Below are experts of layer 3 (counted from 0) of a mixture-of-experts language model. Rows are named router (the router's row for the expert), down (a neuron's output weights, with its number) and show model dimensions 528-575. Each number is 50 + 10 x the weight over its row's rms, rounded and kept within 0 to 99.
Before each expert's rows: "raises" lists some tokens whose logits its average output raises strongly, later layers aside. This comes from a sample of Wikipedia text that the model never trained on.

# expert 36
raises: ",", ".", " and", " in", " from", " ("
router:50 42 43 35 61 68 47 59 58 37 63 50 53 59 47 57 46 65 57 48 51 47 36 47 49 51 56 36 66 46 56 55 67 54 62 32 47 52 36 52 42 47 44 47 54 48 65 51
down0:63 53 51 38 65 53 53 65 36 64 54 51 50 53 41 57 65 39 34 41 42 33 39 27 52 59 48 55 61 64 45 50 55 68 60 47 39 42 56 40 67 32 53 50 58 54 73 73
down1:57 53 28 63 37 69 38 51 62 37 47 55 66 42 48 49 51 35 44 65 61 50 62 34 21 70 47 52 51 68 60 41 30 45 44 62 51 52 57 55 47 46 42 53 72 60 52 31
down2:50 27 35 41 51 63 46 53 39 59 64 62 32 61 65 45 58 58 53 61 55 64 35 47 44 48 51 40 48 55 41 51 45 50 52 56 45 73 59 67 40 54 51 56 43 45 53 40
down3:20 53 53 58 49 53 52 38 57 53 31 47 45 64 52 53 56 41 50 38 60 43 72 60 61 44 62 48 74 40 64 44 28 61 50 40 36 35 41 57 62 68 53 55 52 37 53 45
down4:45 45 24 41 39 55 54 41 58 55 41 50 58 62 43 38 43 39 49 42 42 62 33 45 45 41 49 46 54 59 55 69 51 58 47 60 34 21 55 66 51 52 76 57 56 67 52 51
down5:55 53 45 54 58 67 40 34 65 47 51 29 63 55 63 44 49 56 47 50 51 39 63 51 31 48 23 57 40 58 40 57 58 47 64 52 40 41 58 53 50 52 50 69 47 50 58 40
down6:50 51 50 54 50 56 59 41 70 52 63 37 56 53 60 50 66 52 68 49 51 49 49 61 35 56 34 49 64 45 54 52 39 40 31 60 55 55 51 61 51 49 49 65 48 52 46 55
down7:38 64 60 54 63 42 45 47 57 47 70 38 53 55 31 46 65 68 59 50 46 37 53 56 61 61 66 56 61 52 43 58 42 61 39 53 38 69 58 49 31 60 71 51 56 38 52 43
down8:52 46 51 31 45 38 42 37 56 61 31 35 59 39 59 48 29 49 51 42 47 53 53 54 41 34 35 51 47 35 45 53 44 56 35 42 53 62 63 45 47 53 54 66 49 47 29 37
down9:56 44 48 52 46 55 44 62 42 49 45 62 58 46 43 32 59 56 31 42 48 69 56 40 57 54 58 39 44 57 61 44 30 30 40 26 46 42 34 62 50 48 66 45 49 28 49 46
down10:62 55 68 57 39 57 60 47 36 52 53 44 40 72 31 53 68 48 41 49 32 59 52 61 72 60 71 57 59 63 49 46 56 48 70 65 63 54 49 44 46 65 59 35 43 51 55 38
down11:55 44 47 42 53 41 38 51 61 51 60 35 31 53 36 62 51 39 35 49 40 42 39 65 54 47 61 60 46 68 26 39 50 69 62 42 48 65 46 61 35 60 46 42 36 43 60 62
down12:56 53 58 59 65 36 47 49 45 44 63 62 51 61 34 68 46 53 37 61 53 51 43 53 64 63 52 43 56 45 64 70 50 46 43 64 56 45 43 49 29 75 46 45 58 36 53 64
down13:53 49 37 62 57 49 68 53 49 41 45 57 38 59 43 60 61 51 59 40 47 71 37 57 58 57 42 46 45 54 34 56 47 53 59 41 59 53 58 43 47 57 56 62 47 44 62 26
down14:45 49 72 43 35 42 51 60 42 68 40 48 42 55 60 29 57 65 40 52 49 58 52 60 55 51 75 40 59 51 55 47 56 50 54 51 49 39 50 50 66 52 63 52 61 42 45 57
down15:57 43 72 55 59 49 46 37 52 40 36 42 66 61 52 45 59 55 62 66 46 47 48 52 47 45 35 53 48 46 45 32 51 36 62 42 59 72 55 36 39 50 54 58 57 45 62 43
down16:45 54 55 44 46 55 44 43 30 51 39 62 72 39 52 34 63 45 40 48 54 52 58 35 61 51 72 46 39 60 54 40 53 52 47 67 56 53 54 40 39 48 40 58 66 57 45 49
down17:38 62 41 51 40 41 53 45 57 36 31 48 47 59 23 47 54 47 54 34 54 41 39 48 60 45 49 61 44 40 52 48 51 62 39 38 68 30 53 50 35 43 52 71 54 62 43 46
down18:41 46 53 48 51 51 61 50 54 43 54 34 58 34 54 56 46 37 41 50 55 40 47 46 46 56 29 36 39 51 52 52 57 49 53 45 41 44 54 73 43 48 51 56 51 60 39 57
down19:47 58 52 60 43 43 50 68 58 52 43 51 52 61 41 28 57 37 54 53 59 32 36 42 43 36 51 42 51 53 65 46 59 45 40 53 38 64 38 54 39 54 65 40 43 44 49 55
down20:54 45 35 45 52 72 55 63 43 53 56 63 54 49 49 60 41 52 41 43 62 40 38 30 42 58 46 45 38 42 45 59 50 43 60 61 49 48 62 40 34 44 45 50 42 60 64 52
down21:36 51 48 61 41 64 26 43 48 47 59 55 41 57 38 65 45 51 65 56 51 54 39 57 67 58 56 51 50 55 40 29 36 51 53 51 49 42 58 48 64 36 65 40 67 66 54 43
down22:55 48 57 35 44 51 73 41 62 46 37 47 40 34 60 59 39 28 48 43 40 43 61 48 46 47 59 45 37 35 25 53 42 39 37 52 36 46 52 46 50 43 39 50 26 51 43 29
down23:61 42 81 47 41 57 53 54 59 59 61 57 58 58 60 69 53 56 57 44 39 57 52 35 39 57 51 54 62 45 46 43 41 36 55 63 42 58 50 52 62 45 50 61 48 41 61 46
down24:62 56 55 53 37 52 54 45 56 63 48 38 38 36 45 41 26 45 55 38 57 65 39 47 57 58 30 51 37 64 54 67 42 51 44 52 53 54 55 66 58 52 52 46 38 42 46 31
down25:56 50 47 35 55 41 29 17 27 65 54 55 55 42 38 56 71 58 46 45 58 46 58 54 49 57 39 60 39 56 48 36 48 63 66 50 54 65 67 56 51 54 44 33 66 40 49 56
down26:43 54 62 60 39 47 35 44 58 46 42 47 62 62 51 47 51 49 50 64 47 61 38 62 49 46 46 53 46 48 56 50 62 59 57 49 55 59 61 49 52 63 58 54 51 75 61 64
down27:50 27 61 46 29 58 55 52 56 50 44 54 52 37 34 64 49 28 46 36 23 48 44 31 52 55 48 50 55 41 51 46 45 58 41 60 51 43 62 52 52 42 59 44 57 39 33 40
down28:45 69 55 48 47 36 54 36 52 36 43 41 50 53 47 60 41 59 44 56 50 62 54 43 66 52 32 66 45 52 60 42 33 61 58 29 67 59 60 59 29 50 55 65 50 53 58 46
down29:47 37 59 56 58 38 36 47 50 60 65 37 49 34 78 43 48 51 42 55 63 39 21 33 46 42 64 55 43 55 48 56 54 54 63 41 38 45 58 52 33 51 40 36 48 47 38 63
down30:35 53 54 55 43 39 42 35 49 58 52 46 58 50 47 51 48 49 53 48 77 46 47 35 47 35 63 34 52 52 51 50 66 65 64 45 45 58 49 54 55 31 60 70 40 56 20 33
down31:46 61 50 61 50 43 57 44 56 61 42 54 54 47 57 57 36 51 42 53 39 46 60 42 61 48 62 39 48 51 40 39 75 56 29 48 70 38 50 61 56 23 51 54 50 42 47 22
down32:48 56 46 46 44 51 49 56 63 45 62 45 52 42 60 34 39 43 55 69 55 53 44 56 50 51 60 54 44 51 52 58 39 51 55 61 55 50 55 52 40 47 55 51 44 39 45 48
down33:51 35 39 56 46 51 45 58 57 39 39 46 62 41 41 71 59 52 66 49 56 55 50 56 47 49 37 63 15 70 45 50 53 48 59 42 58 50 53 54 67 50 37 32 49 35 55 56
down34:52 51 63 37 48 50 41 64 53 50 57 62 42 58 63 47 38 58 50 57 62 56 57 48 44 44 49 29 62 67 62 46 52 48 57 40 46 38 50 46 57 47 57 52 57 34 49 39
down35:46 52 62 44 46 43 66 48 63 24 35 29 56 42 51 66 65 50 48 54 57 57 48 48 75 51 74 68 48 59 49 47 46 57 29 54 56 53 58 65 39 43 60 57 49 44 52 79
down36:42 59 50 62 50 49 49 51 53 54 46 58 71 60 40 54 57 52 32 47 59 52 42 58 45 52 62 49 48 51 43 23 33 53 40 46 43 68 59 57 63 55 62 40 58 70 39 58
down37:43 43 38 57 31 59 59 47 57 58 42 56 46 55 32 50 39 48 46 48 45 46 47 40 44 50 60 42 51 29 29 59 44 55 59 63 40 51 40 38 54 56 44 44 44 72 50 58
down38:55 46 39 63 49 50 46 75 56 37 41 50 49 46 62 50 43 70 41 44 47 57 50 51 49 38 38 47 47 53 39 57 56 41 34 40 61 62 41 57 40 51 56 62 50 59 56 49
down39:39 38 35 47 61 59 48 53 41 54 56 57 47 53 42 58 55 56 63 60 47 43 50 55 43 40 50 49 41 35 46 61 35 55 53 53 44 42 34 43 41 37 61 43 46 60 50 61
down40:75 50 57 43 45 38 51 56 60 41 46 58 38 50 45 50 67 59 71 44 49 51 53 61 61 28 28 42 47 27 48 52 54 50 42 30 78 51 53 48 55 44 60 49 39 52 58 47
down41:44 43 31 47 55 46 44 43 23 48 54 60 55 61 31 37 50 54 57 52 53 55 49 42 43 43 51 45 48 53 41 74 43 45 64 53 56 54 60 50 56 62 52 50 59 50 46 44
down42:30 58 58 42 39 59 77 63 49 33 57 36 73 49 53 59 34 49 50 55 49 43 56 37 38 51 55 74 40 48 51 38 43 40 61 71 56 61 57 50 50 48 42 38 44 53 66 53
down43:48 55 57 52 31 54 27 35 60 48 55 48 50 67 49 56 48 51 46 41 40 28 47 47 51 56 60 29 54 72 50 65 39 71 51 55 38 54 46 59 52 52 45 44 49 56 42 75
down44:48 50 47 52 62 47 41 37 43 44 35 45 45 46 65 49 54 35 58 32 80 55 50 37 60 55 59 57 57 59 33 51 46 45 40 47 44 48 57 55 39 53 46 48 51 51 46 51
down45:55 61 54 55 64 49 28 61 42 63 57 54 63 50 41 54 38 39 34 44 52 62 39 42 56 49 70 53 58 43 60 39 59 43 46 39 23 56 50 48 62 44 47 64 54 54 57 69

# expert 40
raises: " in", " (", " and", ",", " ", "."
router:46 23 51 39 57 51 56 56 58 40 39 47 45 48 38 70 41 38 38 60 42 14 46 81 48 47 52 45 63 59 80 61 57 50 42 50 45 49 57 67 58 36 45 53 56 26 53 31
down0:46 50 61 38 43 50 52 56 58 44 46 39 51 43 49 40 47 51 48 48 52 41 55 36 50 51 50 41 60 50 51 48 49 41 51 64 51 24 43 49 52 40 66 57 49 46 40 38
down1:35 34 63 44 52 58 49 23 46 45 46 52 39 43 54 51 53 36 42 43 46 58 50 61 66 50 38 61 45 63 53 39 50 52 41 59 50 76 59 48 48 62 52 55 52 46 60 49
down2:34 45 58 58 59 51 50 46 59 36 67 28 52 46 47 57 44 68 39 55 57 49 39 51 49 48 37 35 54 50 68 56 70 60 33 73 37 55 57 40 58 40 54 44 55 62 57 73
down3:37 74 67 35 54 60 56 72 69 58 23 65 26 32 43 58 46 48 56 48 52 77 46 53 54 66 45 47 72 44 44 48 79 52 39 51 43 37 38 50 55 50 54 52 49 42 62 30
down4:50 39 52 60 48 60 34 55 55 51 52 50 61 37 57 57 43 57 41 51 51 36 52 62 56 53 54 55 44 36 45 35 49 45 62 55 33 43 43 44 73 55 49 39 48 66 58 62
down5:45 58 53 55 58 50 43 46 55 51 43 60 44 38 35 50 59 64 39 57 37 43 36 50 44 41 53 37 74 52 61 38 31 44 48 45 63 50 70 65 48 46 57 60 53 44 62 36
down6:46 54 49 48 49 49 39 44 46 47 49 56 58 64 60 46 60 46 66 37 43 53 40 48 67 61 77 45 44 49 49 43 44 55 47 69 62 33 52 35 57 65 65 60 61 37 61 55
down7:46 29 38 40 60 58 41 13 58 56 57 63 44 47 59 38 52 59 65 54 62 47 50 47 66 55 60 44 63 62 59 54 63 56 45 47 55 36 42 50 47 49 54 42 50 36 35 50
down8:37 51 37 67 62 42 37 43 42 57 48 50 53 47 42 67 35 64 51 34 44 56 40 40 56 52 42 44 54 60 34 53 49 35 57 33 56 36 44 54 59 24 43 59 42 56 37 47
down9:54 52 63 62 48 50 38 46 61 44 40 58 49 36 53 37 43 60 57 62 43 47 83 60 69 44 66 52 40 45 53 55 45 43 59 52 44 57 60 44 67 45 43 46 62 49 29 40
down10:60 34 38 64 36 44 64 52 52 48 45 58 58 57 41 47 50 59 52 26 42 60 32 53 48 58 45 54 47 64 61 57 54 57 42 67 64 54 40 57 48 38 31 56 54 39 56 49
down11:37 49 67 60 60 60 49 59 23 62 52 66 60 49 31 51 62 65 49 46 51 60 51 51 75 41 54 44 51 46 80 57 60 56 56 57 41 51 58 55 59 46 64 50 55 47 45 63
down12:40 50 58 37 51 48 55 38 46 43 51 40 58 42 58 38 55 49 55 44 66 74 63 61 48 43 49 51 39 42 53 61 49 60 28 47 55 49 47 51 43 51 52 52 35 44 38 48
down13:43 54 48 65 45 57 52 51 43 56 53 43 39 34 52 45 57 63 54 65 61 42 51 45 49 52 59 52 46 49 50 58 52 42 75 42 41 63 67 47 63 48 32 56 54 52 60 42
down14:59 33 45 46 66 69 56 47 50 45 51 45 45 57 59 62 45 55 28 63 58 60 59 73 44 37 55 48 42 45 43 59 58 63 42 36 57 50 48 58 56 60 54 46 62 66 47 53
down15:41 58 53 40 46 55 60 41 48 48 33 60 59 48 32 42 34 73 45 34 45 41 57 41 57 52 51 51 53 77 33 42 59 51 45 31 57 51 48 56 46 37 34 49 49 57 52 49
down16:57 50 50 59 55 63 50 63 51 55 55 35 54 46 59 53 56 37 45 37 49 40 58 43 37 54 43 44 69 60 40 41 55 48 61 34 53 48 50 54 59 69 52 41 38 61 54 79
down17:55 60 55 38 42 40 60 55 46 47 52 30 17 52 45 52 53 60 56 37 46 73 44 55 62 42 58 41 47 52 50 61 60 55 34 59 36 47 37 56 40 44 49 44 44 57 25 48
down18:39 57 62 61 54 47 42 49 52 51 55 67 53 42 39 53 45 49 64 59 54 55 49 59 51 47 40 79 40 41 56 45 59 55 30 42 45 46 56 43 49 46 57 28 73 48 50 38
down19:46 44 45 43 42 47 43 41 77 33 59 52 33 37 53 49 50 40 54 48 38 55 67 43 42 41 57 62 49 50 47 45 53 39 68 36 43 41 56 32 45 30 75 57 53 57 28 45
down20:41 52 43 67 47 80 53 38 61 59 46 47 53 57 46 47 54 39 54 67 60 65 60 55 56 51 57 47 34 52 43 32 40 47 50 40 29 47 51 52 51 33 60 60 33 61 51 60
down21:61 37 43 54 51 71 42 77 64 51 39 59 53 54 46 45 67 54 38 61 57 40 46 55 60 44 47 62 39 49 41 49 49 31 57 80 48 33 49 52 49 58 47 54 65 59 49 49
down22:48 56 72 55 51 42 58 59 53 56 48 65 46 45 38 41 60 54 53 62 53 62 43 51 46 52 59 38 58 43 49 54 52 43 55 52 53 51 59 39 27 46 37 32 58 57 36 42
down23:53 52 60 46 32 75 48 43 41 41 62 59 31 44 52 43 61 56 39 48 47 63 49 67 51 51 46 53 52 48 58 68 51 47 44 39 53 61 54 28 49 34 39 61 68 47 42 54
down24:43 58 52 63 46 59 36 62 35 60 68 51 45 56 62 53 36 61 58 51 36 55 50 60 59 53 47 66 52 46 46 44 51 68 56 59 41 46 37 53 44 37 57 47 52 27 44 45
down25:48 42 46 50 49 57 58 45 58 62 47 52 43 35 46 55 62 56 59 51 44 49 55 54 76 48 60 55 45 53 53 35 57 52 62 52 57 51 50 58 51 56 41 47 50 59 37 56
down26:50 60 45 45 68 37 56 45 53 48 68 57 59 77 69 64 48 53 47 48 37 45 56 38 53 40 46 50 44 52 61 56 39 55 38 70 41 46 52 61 38 50 45 50 69 36 59 44
down27:52 48 54 43 61 50 44 52 63 67 34 52 47 57 46 55 46 46 37 43 54 54 41 48 46 28 57 53 47 56 39 53 54 45 37 64 48 42 30 52 53 69 52 38 42 47 39 59
down28:61 59 42 35 44 49 58 55 50 42 51 47 36 63 46 43 60 54 47 39 51 52 62 52 50 67 46 46 47 67 36 59 39 40 48 27 48 54 53 37 52 53 54 36 52 56 47 61
down29:58 43 38 55 59 63 46 32 57 54 45 37 55 44 34 45 51 52 71 44 54 51 60 51 58 62 38 50 45 64 52 65 50 36 53 47 65 65 65 58 57 35 55 62 59 29 54 51
down30:45 46 75 46 36 49 52 42 46 50 56 56 49 60 57 61 58 64 43 59 62 62 47 59 42 42 44 40 44 49 47 61 53 50 39 50 33 49 44 63 33 49 47 45 60 64 51 50
down31:38 65 66 57 52 47 59 58 46 52 33 48 51 24 57 49 31 43 51 37 59 26 38 55 70 42 48 72 33 45 63 56 55 46 29 42 49 45 35 48 50 60 43 47 48 63 57 33
down32:66 53 44 40 62 64 62 49 56 53 46 37 61 64 29 54 42 52 46 66 67 34 53 57 41 58 46 60 49 45 40 59 46 58 46 44 54 38 54 46 55 57 32 38 58 28 49 47
down33:58 47 60 52 65 43 52 23 52 56 55 55 73 43 68 59 41 53 49 65 43 67 33 42 57 43 45 39 51 44 37 67 57 46 29 58 51 48 50 51 55 35 55 33 61 73 46 66
down34:40 41 44 39 55 44 55 28 60 54 48 53 60 57 22 45 62 48 32 39 39 46 59 50 46 61 34 64 67 43 74 40 55 59 42 51 56 44 59 52 58 35 51 51 59 65 53 48
down35:52 35 52 59 37 53 46 43 53 52 49 48 58 54 38 49 50 54 62 58 26 56 28 66 42 75 37 52 16 76 52 39 37 62 64 52 56 35 42 56 52 66 33 61 46 45 66 54
down36:59 35 67 40 38 53 51 56 58 49 42 73 59 62 39 58 74 44 51 47 43 57 57 46 52 50 46 38 49 58 62 57 45 56 43 37 50 48 33 52 45 50 49 52 58 49 39 48
down37:44 58 47 59 34 71 43 63 51 70 51 56 60 59 23 46 63 47 60 53 44 71 48 54 62 44 44 40 39 57 49 43 56 70 45 41 60 41 33 35 53 53 50 54 47 62 48 51
down38:47 43 41 40 41 66 53 64 45 47 49 42 44 54 53 46 46 45 65 57 56 37 51 51 43 50 54 41 39 45 47 55 45 40 56 64 42 62 49 49 48 49 39 51 52 36 41 34
down39:50 39 55 64 43 57 55 72 37 60 43 37 65 55 53 48 49 41 43 64 43 37 42 57 43 47 31 45 46 47 58 50 49 47 68 60 63 40 48 48 33 37 64 54 61 39 34 49
down40:61 48 66 51 44 36 72 43 60 45 67 49 53 56 58 53 55 57 43 56 51 46 63 57 62 71 46 53 51 63 56 56 49 58 36 34 58 37 66 52 57 58 61 46 49 45 46 43
down41:41 47 32 24 45 62 52 56 52 50 51 67 36 45 52 40 55 47 50 51 55 66 44 51 47 44 49 38 24 53 65 62 38 61 39 27 42 44 43 47 37 72 58 65 53 67 64 45
down42:62 46 52 49 43 54 41 28 34 51 57 59 30 64 50 40 57 41 48 68 36 45 44 59 51 43 59 60 61 60 53 54 68 54 24 60 40 52 47 49 49 36 37 68 50 34 48 27
down43:48 61 32 30 39 51 48 55 45 64 46 44 41 56 49 30 46 56 80 48 48 69 41 41 57 56 55 52 37 44 47 53 51 67 42 47 33 39 58 48 61 34 51 62 43 49 55 51
down44:47 37 49 33 62 54 58 57 43 55 41 29 60 50 52 74 43 51 62 58 45 24 51 54 51 50 48 63 52 45 51 56 38 54 62 57 62 45 52 52 48 64 36 65 48 48 54 54
down45:53 52 65 43 49 54 43 65 47 47 48 17 44 39 53 55 53 54 47 46 56 38 50 66 56 37 47 64 42 45 47 56 53 52 42 45 61 59 56 33 53 64 56 47 46 53 43 57

# expert 22
raises: " and", " in", ",", " (", " ", "."
router:35 55 43 24 53 74 44 59 59 38 53 51 49 52 61 51 62 55 42 41 55 43 52 54 45 47 58 50 51 39 62 47 53 34 51 35 48 67 55 61 38 21 45 36 43 45 49 51
down0:45 31 44 48 51 55 59 79 75 55 43 50 33 53 39 52 43 51 52 51 53 49 52 64 31 67 46 39 42 75 38 33 49 44 47 32 63 30 51 54 44 64 43 47 52 48 52 36
down1:56 41 42 67 53 43 68 54 41 62 53 49 61 38 55 69 48 44 46 39 48 41 44 58 51 40 46 52 27 45 51 41 57 51 38 50 51 44 52 39 37 65 52 56 54 48 40 51
down2:70 38 42 66 50 41 40 39 57 43 54 43 39 30 48 63 43 48 54 42 38 75 51 56 36 44 60 53 59 42 61 47 38 45 62 53 58 69 70 51 55 47 46 51 51 48 59 33
down3:43 40 49 31 44 60 44 65 37 58 57 47 54 52 51 38 38 57 51 62 45 34 46 65 63 54 60 60 62 48 36 37 45 43 25 41 33 41 38 63 48 60 42 42 46 47 53 56
down4:58 49 51 43 58 42 44 58 46 45 44 52 44 62 59 57 38 49 54 50 50 32 45 49 37 48 48 47 54 48 36 46 49 53 63 63 68 37 51 47 50 45 50 55 48 48 33 67
down5:52 74 40 55 52 47 60 40 36 57 41 51 66 46 52 63 38 58 84 65 58 57 44 51 59 51 58 55 41 46 53 42 56 58 46 31 55 55 56 32 59 48 60 26 51 53 40 66
down6:42 62 67 60 53 56 67 46 58 40 57 33 50 44 52 54 36 47 53 51 43 33 57 52 50 51 55 42 53 43 45 45 38 45 41 54 38 55 26 52 40 58 41 57 60 70 42 42
down7:54 39 39 59 49 54 53 27 55 50 43 60 29 36 58 63 48 55 74 33 46 67 29 47 47 50 46 60 52 55 17 62 56 53 42 59 51 50 45 56 37 45 58 52 47 36 45 46
down8:51 49 56 52 68 35 34 48 43 40 38 60 42 49 51 62 63 60 43 42 38 41 60 38 51 52 48 52 63 59 64 49 64 62 40 54 64 40 55 51 33 53 43 58 37 41 47 57
down9:43 42 59 40 50 55 56 56 42 44 51 44 61 48 43 54 58 39 58 35 55 54 33 52 60 54 40 45 50 43 50 58 55 31 42 33 50 30 57 60 64 40 58 48 58 51 61 63
down10:63 71 38 51 56 42 43 61 26 76 35 33 66 44 62 66 30 48 65 43 46 50 49 57 50 49 42 58 65 49 56 41 48 59 55 50 54 66 52 61 41 57 52 48 50 41 72 54
down11:61 36 51 43 42 50 47 61 55 44 40 45 50 41 53 52 41 62 40 44 42 63 34 47 63 42 38 54 47 29 52 42 52 22 51 50 44 48 44 47 43 53 44 66 55 48 41 72
down12:70 56 62 54 61 55 54 62 50 50 45 42 59 54 49 49 41 54 53 48 29 42 67 56 53 46 37 53 51 53 44 56 30 38 35 61 48 55 39 36 49 55 49 59 53 37 60 63
down13:39 48 58 47 45 42 51 34 41 49 47 40 56 45 57 35 44 50 51 66 59 30 53 53 54 52 50 36 48 44 51 65 59 62 62 57 36 67 45 41 36 55 59 41 67 53 54 58
down14:51 51 57 57 59 74 45 45 54 50 39 54 41 64 26 43 64 57 49 78 39 45 42 51 58 48 31 61 64 42 43 49 49 36 37 56 50 32 57 42 51 57 44 42 48 48 37 59
down15:62 51 55 50 64 58 67 60 44 27 53 38 40 64 57 49 48 34 48 50 51 31 42 39 61 62 45 66 54 47 23 60 42 51 46 28 62 44 64 64 52 47 35 28 52 58 48 49
down16:63 39 53 48 42 53 45 56 44 66 45 55 50 44 45 65 45 48 50 51 58 32 48 46 69 32 53 49 39 48 48 46 54 55 51 30 45 57 44 57 51 55 53 61 44 44 50 46
down17:37 52 41 44 54 57 70 55 48 52 50 49 48 39 36 49 43 33 52 74 63 45 31 34 52 53 51 44 37 54 50 62 55 52 33 59 56 45 40 40 52 51 38 51 51 31 37 51
down18:41 59 56 59 43 57 45 52 52 54 52 54 64 40 58 57 48 64 47 58 37 54 60 43 57 47 62 39 46 71 57 56 63 59 60 52 50 55 43 50 56 34 64 54 60 56 64 35
down19:30 63 69 49 48 48 37 45 35 66 45 52 41 45 55 58 62 45 46 53 58 48 51 37 44 51 50 37 40 51 43 45 73 42 67 49 53 59 45 45 56 59 47 54 52 76 55 52
down20:43 35 57 64 39 62 37 52 54 49 44 69 62 62 37 69 49 65 56 43 53 52 53 67 49 47 45 47 44 58 62 51 49 53 48 45 62 49 36 40 46 57 42 36 39 41 49 50
down21:44 47 46 63 37 56 48 39 48 50 68 64 33 48 56 49 59 46 54 49 46 51 54 39 65 52 45 33 57 35 38 59 56 58 55 42 53 48 30 55 44 59 35 53 77 75 44 53
down22:64 40 31 42 51 47 56 37 57 50 53 30 53 61 62 42 40 38 48 63 43 55 48 63 65 46 39 63 35 54 31 62 61 46 46 38 57 64 56 51 53 53 50 41 48 63 45 60
down23:47 50 52 56 54 61 52 33 38 62 45 43 64 70 54 50 48 46 53 51 38 45 52 61 52 42 45 54 57 37 51 54 58 51 62 63 54 44 62 66 42 46 50 36 39 52 55 49
down24:60 62 40 44 34 59 70 61 44 41 52 29 54 64 82 59 51 45 51 20 47 34 74 43 46 52 51 57 65 53 44 47 24 42 41 53 55 65 62 38 51 80 51 52 53 65 42 35
down25:43 45 48 34 60 59 60 60 42 62 51 48 46 52 58 47 42 46 33 41 56 41 57 32 45 57 57 59 61 56 69 53 50 42 64 31 46 53 48 64 62 50 45 45 51 54 23 46
down26:55 42 61 41 49 55 41 61 47 43 47 36 55 48 55 71 65 68 60 42 54 52 39 53 60 46 51 52 60 48 45 33 57 49 32 57 42 37 58 55 68 54 35 40 52 40 53 56
down27:55 34 44 39 49 43 67 46 48 28 39 49 53 53 59 52 55 51 55 39 63 46 63 45 66 50 66 60 34 37 49 42 47 69 65 44 50 45 67 53 64 52 47 47 41 38 55 47
down28:41 48 53 57 69 39 60 40 50 66 64 48 39 47 44 44 56 57 49 71 58 52 49 58 51 70 57 39 60 58 68 47 42 56 55 53 57 40 50 64 61 53 44 38 70 58 49 34
down29:55 41 43 56 43 26 51 62 52 50 49 43 51 59 53 35 60 51 67 59 37 52 45 64 39 57 62 48 44 55 53 60 46 60 51 60 51 57 50 40 76 33 63 55 35 50 60 61
down30:46 57 39 39 36 40 45 53 34 49 54 53 56 42 54 42 58 52 39 47 57 47 63 67 67 61 72 69 36 39 55 37 50 56 58 65 60 40 44 47 52 35 63 57 43 48 59 54
down31:42 41 57 43 54 54 52 54 53 48 55 41 50 58 39 57 48 36 48 63 27 46 49 49 52 50 59 42 41 36 53 33 57 63 43 40 58 54 40 48 48 49 57 64 41 33 40 37
down32:43 50 44 53 42 29 47 56 40 55 43 55 71 56 46 53 58 34 56 36 61 58 48 57 42 58 32 50 45 27 48 53 39 50 33 45 66 50 49 47 63 62 43 38 45 52 35 45
down33:43 44 72 58 48 40 47 51 38 58 44 46 57 56 70 48 81 46 42 68 43 51 51 68 41 44 42 51 43 68 52 48 42 63 45 48 70 72 57 65 72 52 60 53 56 35 52 33
down34:52 58 50 79 41 35 57 61 56 35 52 47 47 41 74 30 55 48 56 64 47 49 63 33 45 36 37 51 57 35 60 39 46 53 51 46 45 62 42 44 60 55 40 46 45 49 49 60
down35:59 55 44 57 62 47 54 36 46 57 58 41 55 63 52 59 60 63 47 53 47 50 37 59 30 48 65 44 45 67 34 42 54 27 44 43 46 60 41 52 30 59 40 47 47 36 36 39
down36:57 60 49 37 50 45 62 53 60 38 39 60 35 36 40 40 57 55 58 53 47 30 55 50 48 57 68 58 57 42 76 46 51 52 64 51 46 46 58 47 48 45 56 46 48 47 45 46
down37:53 46 46 53 55 69 61 45 50 53 55 45 40 43 23 45 50 66 37 47 46 50 70 40 54 38 58 32 59 58 43 62 60 58 40 43 39 46 51 56 47 75 37 50 39 36 54 57
down38:46 68 41 40 49 65 65 65 37 49 37 52 49 51 51 46 49 34 53 54 47 63 52 73 30 68 59 56 33 45 56 56 60 59 48 31 59 47 66 52 58 58 53 54 42 60 41 43
down39:48 25 49 61 48 47 57 42 49 50 45 48 34 47 40 34 54 30 48 22 39 39 59 57 45 47 54 34 54 35 49 43 54 45 34 28 66 58 55 62 39 40 49 57 46 47 53 51
down40:52 37 55 63 53 42 52 53 43 50 56 40 65 57 59 33 56 53 55 66 39 58 34 44 55 55 40 30 43 60 47 45 30 53 34 71 41 54 48 57 49 64 52 46 59 36 49 39
down41:68 56 34 39 40 41 46 60 47 46 30 54 37 52 35 47 47 48 51 38 50 60 48 54 58 53 36 50 30 50 48 62 51 64 66 46 67 49 90 32 63 58 41 51 69 43 61 55
down42:42 53 55 62 68 58 41 51 42 49 23 41 37 59 52 43 58 60 61 46 48 53 43 34 53 51 60 55 42 60 40 51 55 34 49 43 54 36 59 46 45 48 52 68 41 51 44 60
down43:54 45 62 56 46 54 40 43 47 62 69 40 42 34 63 66 58 48 44 37 47 53 44 54 51 69 65 55 45 47 45 59 41 54 51 43 46 45 53 40 59 37 51 47 54 54 31 48
down44:62 39 47 49 55 56 45 47 51 53 44 52 56 57 45 51 44 47 48 49 50 30 48 43 53 46 34 50 52 20 46 41 51 33 45 45 56 30 44 61 57 65 69 45 41 60 63 50
down45:47 48 31 58 51 32 62 59 48 39 64 29 49 53 44 51 53 35 44 65 43 54 52 49 43 51 33 59 59 58 48 47 29 56 62 35 62 60 42 47 53 51 58 52 50 60 55 36